From a checkpoint of a small mixture-of-experts model trained on Wikipedia: 48 SwiGLU neurons an expert.
Below are experts of layer 8 (counted from 0) of a mixture-of-experts language model. Rows are named router (the router's row for the expert) and show model dimensions 0-255. Each number is 128 + 32 x the weight over its row's rms, rounded and kept within 0 to 255. Numbers have three digits each.
After each expert's rows: "comes before" lists some tokens at least twice as common just after its tokens as in all text. This comes from a sample of Wikipedia text that the model never trained on. Tokens count by the router's weight.

# expert 38
router:181105053124111074127175165160171133099171131164173142097136128122129157151220180101154153077119136134116055082061145082185139161168100158110165174119085131119135164108109129161082123114145151108213121119083150157131172119134145146114131143129118096125088166164125097125163139187161199075163179137135141109160094118132101090155123129127118154074101098110177116131138125170124170101121169114096134129105137143095162130108179134123134142120125105055126078169116111124121148064185133134041157139067112083168123117132152136119209063182134143164131162128107113121111173133159118135063135080127070105098101100122113088125166147156113118106178184142160157108135127082139150099135123077093159153147127110144180117118103177153118112103093152093139159145100212122096073091162125
comes before: " |", "0", "–", ".", "1", "3"

# expert 47
router:156154107108115069118156181118119142085178122152166176119144115151096118176163212172131161094125118190109073081135166074142190095124111124110131147176104111129147137068080126117145113178147135130167172088109099123167172095115116128093151143096159119170073153092112085088135136157131148092136127147136104101198087118071086116130086114110161127055137123089237136115116146151136155106079118093134141076115137099173146122109187125191113138138142099080117088120185123081157073068127178153143212151065118155130108157138142144167148123133106136173093138076069126144141162134105079108150173118123104119139079105162148103125150130186178088176140201180147182125101151122105137145136107120119189153105149091134121116118123123131102143155083140142173097164060157131141114108111155
comes before: "-", "|", "S", "1", ":", "N"

# expert 29
router:144121122140137090136175213131118099123155087176155138064139112135113143159190154126109137068099158136130105127151133094173156099220141143117116133097133080107132155132124168187088149140112134109143170126115101155183202142126096156087148138158173125143095135185093155123122183192081163104164171132133135114178109099134105084159102132169119161070081101084160116159110117159095184137156156122113133147184159130131123129131207125171121119150095112087113078127160134097127103106182215148109123114074101083108099113100169147190145097158080133122136139142126162109106115174122091160085118111112118150147120128141147101117161111193180079192186130204117114140154160150141101143115105119134172195133120081111196105093117166122154134149125183092154172149112181158081093085177170
comes before: " ", "\n", " —", " \"", " +", " −"

# expert 53
router:164189115115149086119129162170098102145105106150099098114188156110128130106181149110157157108130155115165112092094089105105162147167130103128118128130132092143159155116128110123040176116180140082159126189146123160159131173143122117139162137093138117135144158220104153072113122131171156110180127166113098123147075118114123076158078154125150166110112117126141114179091131170046136149138154074184182091107133132134156101091164095156118196147060061144194098142156101102109126115128195145141125131089101092177073094146136114167171113155129116128137143077128138155106129118135096159124146101113098113127151097133149161154127108194141133156120144138137179107125147138064173143084097068129139166135173096143144088053061178119131080100139137102158130167119196153063131052192073
comes before: " the", " a", " to", " and", " in", " that"

# expert 22
router:132168106102140145097163138131054090110171084142137113151124152166087060176177139118151142118113129116125097106065084027119150121153115196123143113138120111193167193101129150133077184178127127069149148155108153165142151128185074110095159159129171111129111139197138112082126190111142154110168144143114153128190057134123065093160081101125161153079084127088163077095139151139073140175138167091146131130134102131143090088112130081157082202130114096101162120135113095092117172109162124175114143162061129095160107123095176146132163129165091121126149115128119166158082146145163113129129178074130096082123191121148153108124142165172143117148135104139109138121080132139148117195127127101136155133163128086098148118090077144137140102087128144115129205161130124153104145103227163
comes before: " the", ":", "==", " a", " ==", " by"

# expert 54
router:191184116092114108117166168155082121076163109158129177160144126154159160148205186077201151165107110125065080079161109117103169120103085190140115130133117116160109146090122122113099146139169174057189119156124102151124168106174132156096150099075151113130084139125129119125140099143186153048178117122168089104138126119101092094122128105142138141109133133098177094139117141159103152165149117089146146105133174145128193140103150128118130144154093109099172097142125179097151125099161159148118198159074120113185100095149102093154162080127127134108054117052119159123137195167145099138060135125159077096156108069134139159158142155145141069100138201159145135108108130115163115119119107100123149147159093078145128144089109126147120134079064130113104161186071211118117082101147133
comes before: "9", "0", "8", "7", "5", "6"

# expert 61
router:190146074088178108134140132131121102121149117155165125125138156105158112147129185097190158120169118156131105095139086086115160131197152119105111135097141117091157152100091101144071159187168125087107151118177128161166157128176090089091136124127108093111097137195120130118152108147120132064158124169097150134170148119063121122171082153114120148127093124092141127170065146150126120109172151096153180121054093141106156105140242069109164169159063122129157085103141096096157119079131188148127182129143135092150085130169109075133140074126163068148081159074141175137104141117122084098113127108121117099137133074154165198128163125161168078141149162139106184109105158140061176136111077134112137138129159122169190133136110133090096096146158130082166152161087202120118110078141110
comes before: "\n", " The", " In", " He", " It", " he"

# expert 18
router:179158037119117115121175195175086125085127095184114148161135138156131138197172144136170168164097127146113067055154116112158175124139092200108110105127105112104146125102103155112076131119138123070198169180109143156148150129202124123110151141102124090143093174154076140132149112116221160094147141125125134158179087101082100082155117092171111147103134154098135098158081123172135209123107146113137133141133101102164194136134158130127139144172092111085150101153106092114127110111157169169144156166106118108178156089134152128098155107193106117123095126081120160145106149185127119096082113123157060072139140086132121128184172140138160076144188179128170136155111125125109174131129153031132117116146104090108184167134099130131117082116128142131154141168087174094097079113145145
comes before: "0", "9", "5", "8", "6", "1"

# expert 39
router:107162166102143130094144200178073064116160122139068181101161145141080136142124143098175163148096087129102106141137064119124152117139108167103097131109119060153146157089090132139088123207132151116127148107161129197142120101161139131129226152132203133109104162147131130094113101084156123086146122101127128122207105112122113084135177110198134170046069105121175124148128088132104111139124094155135156072130165115125177126092133103167120112174085077090143085113167112107171105081128155187159167104118124103188110142106141146136119108173137114114102129104106175157091174189124129158100104170113080119211087105151136142124103107190141105162129146197128111104140164130118132131148122106099139146131100120113139093132108147090122101137045095107092112161070179179120064088138163
comes before: "\n", ":", " (", " =", " is", " County"

# expert 3
router:161127106094213110123133157140103120156170099135107142067117158162122106112098164092146178138139100121094108089118111164132174175175118167145120088117093106104134164068075133154067143175114165120155154141120166166142164145116094106126190138148134104114079166197141150095102169157118182115133125092157133078134097084128077082204163092133154192119141104125159112135061120167091176146134156077094167146149080088084156107122176074126154141186093125078108112121128174129111149138180168127131161114124149137145130146169132146083176102114151172155057147122131190114123154151109162137101159143125073119157127092136132166175136086178158076151155154167143135156136145128075151112158135108127135121085055118152187080090085148142154127137084178138171127105092150193093069090182084
comes before: ",", " (", ".", "'", " and", " was"

# expert 17
router:120088137111187109136146180162106062117165121191138152104145129141113136165159124108118157099110173136123084099113108077142110128170071144122142171135094118113104195154095110123091094133139104091145112138117085175168186137175093166149125135123133095131093121168146115083133169092150150121156166185129145146168120137100082102205022135148093122091129108090200151116105143181116191138081155078099112141079164105130119160119143098119154131148139094097144092090118110104101167060174157166114169175038129132126135095123175145138131105125112086188113113110118131157138128149110077151086111120147102126106102064131120095143090134162154108107119154184117150110141127110118147164117152115082149188122137034132130090128130188165074129095132174060188153145116164169108083053171160
comes before: " |", "|", ";", "|---|---|---|---|", "/", "|---|---|---|---|---|---|"

# expert 20
router:155182100098143095083168143200094066106143075148121128144174156182066067134194159121155116122105131125118079078126124039143199128139138184096131178138120085165165156163096118183077180151151154092117142090134137174125162080126113111126180174114193080161109195143116143077119155133157112067170121179125093107166079126123112102099085132128150153049096132077189120174102149167065160154090098124159142081123138149123152150098114092141096136151086093088199111095121113100151119116125149160110135116091132087163085174112183103147161150116123115120111106109069163142108177142118116127115098085123099112130133113129192123121110152186153079152117181178124129137123118136129127165101115053145130159093150091165122108109097145110153138161124122132099124163099145164126081124182129
comes before: " the", " a", " his", " New", " first", " American"

# expert 27
router:113133087138125136116184188155135106062197079163137165085149125196140093182188168114145133093123107131098068131137128100140190138201098193085147120124135113144180153083088129117132159166128187124191130158124119179132195067184107164068151166141140126122102149119137114120164078139137126112170151176162135044207117107090093098098131098157134147091110108082196114152121142150124158137130162095139157116188103124079136128126150155147118145192133124061120070103089138117116108099091120116103110132102126121149099123111161151143178063156089125124141104086121132160087138178133100137106134124169057087098132126142128146088126165144137127124148129152097132119098103104164128141147129069134158114127105095112175157133113142167110114161134137108175184197095142142053079114208167
comes before: " |", "–", ")", ":", "″", "."

# expert 19
router:170121131162104121085179134143103090083168138146150145100153096148109088191157149093159189124096121112085071118158124092120137120180084120153185132122144108137127156135117141107087121141122191102161144151133105138121160114167098170120153094107151158141056169150118091161123123141190131102170141106122094122174131123103069097126099138176161155088142113082192090132169162166085175160113157094088157135150170096108133086115145067159168133181080089113165129075136110127077177153108127164082168211028105136140137107136154120174096109169090121150080135150131155179064154143106099156147130134129104150093088138195106103151131156139174126131131138158157144103097160118124152174131129123094142168106118063175144138148137207189122135074089130089128195177145113170106116075157180
comes before: ":", " |", "|", ";", "|---|---|---|---|", "|---|---|---|---|---|"

# expert 13
router:157120112137184092083171176107038092081129114138147160154117155181097131146181127094140216122140133136062099128104095105130170105124097170146140152165134105167145215122109151107097182153119110084204200149124167163181178181168105130112178150108084070114080141175144143088138163160120124126134127157130141082163101106092111113170093094104128179114073080116137115122092145159114184128097140053101152117108102102143166059115192099135147116192101110092143114065116118090116137105159189164094152115074134084127109129123125122151142089156146125163080156130079149145124150144081157127111167102102097142116131099136113145176144109173162120095147117135121105131148109156105142106092120113116162128149086134089195076127105130124146047160097166133167133208130141128093106089147150
comes before: ",", " of", ".", " and", " in", " were"

# expert 32
router:157147128093134149056144168145118089111177098155145148113170130185135158164183200071152172102150121118093136145138091105123192096162118177119182144119147108146184134094115159125121103136148131129171146130100123171171116104160084110115185134129169099135024117123120110148175153195154126098166120135171122103226102101049099109117119064160134156076126111025164071099128127138045135143119110088168129085173173102096144089085158114173123133177075123124108068074113114144143097112154108192112144141092092100154095148128119131152124083177130083128108108105075155135074167176114097136127176079124123115157132143170153087148126118166176123156178127187150142118105103107133156133146125090119197135110130087158116138098132150094157119104109136155142159133084145139129106118136142
comes before: "-", "|", "\n", "==", ":", "="

# expert 37
router:174106094099135115104211182158122132118181142166130129121133118160152108115166193123091167112117131208162088111129106097120140162198111109099173159108136108095121162136102147154117113143167177066183163116126122181137172115136139157095164126178154098120067121181141136117127150098122130112156151128185104125153120135120150111184110106128133156063162107103242150155102113175097142138112118079126172107068122132080141103111187097131179120148084095130110052155121166096123095107189156111118131106094148115128086127168149142108138051155144124169172115147120148136153171114142083160119150162137120138134046100129144094120189136210136129113160212175061136107118146136132158134123091102136142115134129118115143062088133180117128149127079166094173150144141143135095071076183093
comes before: " |", " ", "|", "\n", ";", " —;"

# expert 63
router:093149125146152082092180185126074088093168101137171147116160108149147137151168172129145134101107136176095104098123160038148156107166118139112157139135115130099133136154090151176089135152109160102176204093132126124167115145097084106112117128072135166129094143145147088145104110167142117096164163143108137095164099108065121061160098098147167137071091113086232081134143121154039173138122161108093124106146117121089121091112198063155128149140105116090131112142161160074126121067118163126125187109081084151137082151120176118183118110164071140142106101081060155120117122151154155140159133075119093108167108121158095094120148101165173103156146165158123141091113136132151163175163156094078183165104148060143133142104151142161137114147127150123104182142076139183105084102157186
comes before: " ", "\n", ":", " \"", " —;", "N"

# expert 14
router:171171102113145081101139145139111127114145114134129115145187165119109107145162159114135149143130185111158123123081101093098156159161095136116117137141138102109174156108098108154000167159167129071145155144154063149137139128167100121126168147126122070149109154176099176096140165130153156110129161137123119091150078099075078124160108172089170187113122128125168103173058112195091143136119129107128187090079085162112119127099192094128122213129092088132181100118123131070127120146135163156153121161114127093171086135153133132165148081143121085140110104096114163137112141139147111156092104066155085104144139113132151150160115107197128101135132169126122152094059122094109180151073120092126198162144158057138149098079081189094140095159109110105168159203105146139088140101172081
comes before: " the", " a", " his", " to", " was", " an"

# expert 11
router:164164113060169075137157186164081124135129120127094146160128193154134084103143179119150154130119101119118114120086106132142119115143106137145168101135116093171107166115099185105094148132176152109170185184140131165168121166186134097135158096127097114102108135168108149113122132165122122102182158148147119083188106089131046097161120087127158146118085126106182085148135092169114198120169158049124177088136081089144198093076145080168109200162077086098145109152130172102104107168160165138111133166101133132145120138170159115160150128129143187149056148088123142138113145151128171136136143109108089108116154136143135147207102129181158105153111154175124174132135187156057184115150116082092135144188112104144193136103105157146158108103101154138157156192147128112082150061154128
comes before: ",", ".", " and", " to", " of", " in"

# expert 9
router:149118107149147089106141168126128083087144116126118097151176166135119119111177179116184165118128132124121095113138116104118117171115133134137124116163160120125155175076086174114094136162146130071177133188176115193134124156165122139065148130104141132134102146157106158122086123152150144113198099144186052076134049141085085046211123099156147192132114152111159133176105119151091168142175070052142178069132147123145155129068146125141119199147098105132121105119173111122116107103106161150094185152074085088126091107158110154159134137164087148116096137073093151148116138166091115155093141078129109152111136086129085126120138112168135101128098143149102155084121159150097177154074066059111169112148124130144119141143095188138105112104118171122146156168136186141102157062214131
comes before: " to", " in", " by", " the", " a", " of"

# expert 15
router:136162128123167082087155179129097123109133099137083116167155176131080088150124183104143176110089119132085083108127069129137124155145145166153116087170117097149109220134105144138068192153181132103177182143176152191167125183207122064148171133080109098093089131164145185120160123156136175104180166131160103103160118093102068101174104086168159163119092104087140134146127095142102173126161128056148162101147141080163202099075150100166092175165104080129160093155169160102120119160150167142102121161095107121145117117142152112140137119131122163144088135104102145155118164122127164138097148127091088090117112120161107161194137114187166095141099151177127164145149155111101173132109093087111141143161104151157159176107122181164157118085098161074121148151149151100075094070147110
comes before: " of", " to", " in", ".", ",", " and"

# expert 43
router:192124082114132124129155225156062124091139096184129124130124148166153088153221151117165124190106134140123057060125145132198188077132086171081099092097127140129143166103120134127104172126149137056153134142120110135133163112190121121078149125143145114120107131159043138144148164118184159087176131120140158121159112087095126093153146076138106137125095140086145141142107141162115172088144133139128156106138113080148166135118134116154125147191085112101153093148140108136118103090139178163123137109080114078132130119166126108089121077129068109132061147091078155133092158187093138099111169112146104105146090081169127107132148151131128049150122169136143117146152143123072109147084135082109153142164151110157165150132103148096106056089123136128168147183084201179129054119163184
comes before: "1", "2", "9", "0", "8", "3"

# expert 41
router:165108068140170111116176193173119142072169095159146141089146136161150112154175181059143100119126164117082068123136138127131137153153096136102139155164156113151151151078075165104093161154150164140111192064149101143116182157144103178084171131141152111123061141134117130048164177171185189095203153129118129118165138126104084068163113157117137122080105120128126119149133094155093142145138101132123167092117083107140137147117139130160096152161080110094195104133138117053127091121133134130101206141071138074143125122131174100158097106200114114155114147149109163168146123166136064108100119086154088077117104114168159117168155107187116131137144124190096116094156117097087198123091124083155113167096137095095152144090129176139113127114100108102121121134101147160130110040178157
comes before: " ", "|", " •", " Total", " The", " Born"

# expert 24
router:175124097135119095108209189154108111067184119204178171122137114140110137129194198120090109098151159163112053118042134078124107138195111149160183112111093110122135130112111154154118129146169159087200166092146114138143201119147139153072140139155130095170052137137142122104145165138171163107197134130133121090139057126118095089135146113131129148097102127082190127128127138117132161113103108120100129128103125109134128149101177103138126141128128110105153098148138154088154142103131149181111105195050107100147149078162131111106161060109088117207110139103159121144128147135129103110091108109140128145125061059158102074131151132171162090102132168135134106122131150139149113127135142097134221121115120068151165076121123159164127148110085161070132137148097153161115082037141135
comes before: " |", "1", "0", "2", "3", "4"

# expert 8
router:143160105126195055138137193197074076111120103142153124112157152136146123088180194146156124094121148123097122079143125136112183117186129110106150143101159099113163135119099107156114128178138147083182160130104091143149161182113092097127167135105146106132091149160120120108161155179135138109171130139116079130160095092089150088152083143107123119104069139130138158179120132201085161182102139064131154103114103122109132122102155096126106146164108116118160057076149122080081139086120182126170150098094092121148125100141158119124183122144101133181117169075128151132081173155109060107136118129124123116156096120170105142194191101199166096123117143177128167090147138122105141143131164077149159172111177089179184113084109183133143115119138141076136153189083233134088093089148156
comes before: " ", " and", " \"", " which", " but", " The"

# expert 2
router:160146138098100106105163158184132069136150098123124134128161140161110078152163168104135119123127146144121137113082206091129192137171133194125128133169124112167151182132121068186019161178087164075133139122177145163192173153158097158115191153086149108099118156201102132112096146133116142073165162158160170091154105106131126080141108144092131170075127124048159089153127126175068131174147098115128151125112112124135142078108150113105137177151100092108151069126116086105137144106150154165149150116098133087160132144115146108145173096131094098147101089073088149112102171132162138131105124130166111069199151050139175134131118152170160086159123167166111162100098108136116133108091113085117147137084137044189133091121112165137116127139096130107120136186084128116104077106185136
comes before: " the", " a", " his", " its", " \"", " their"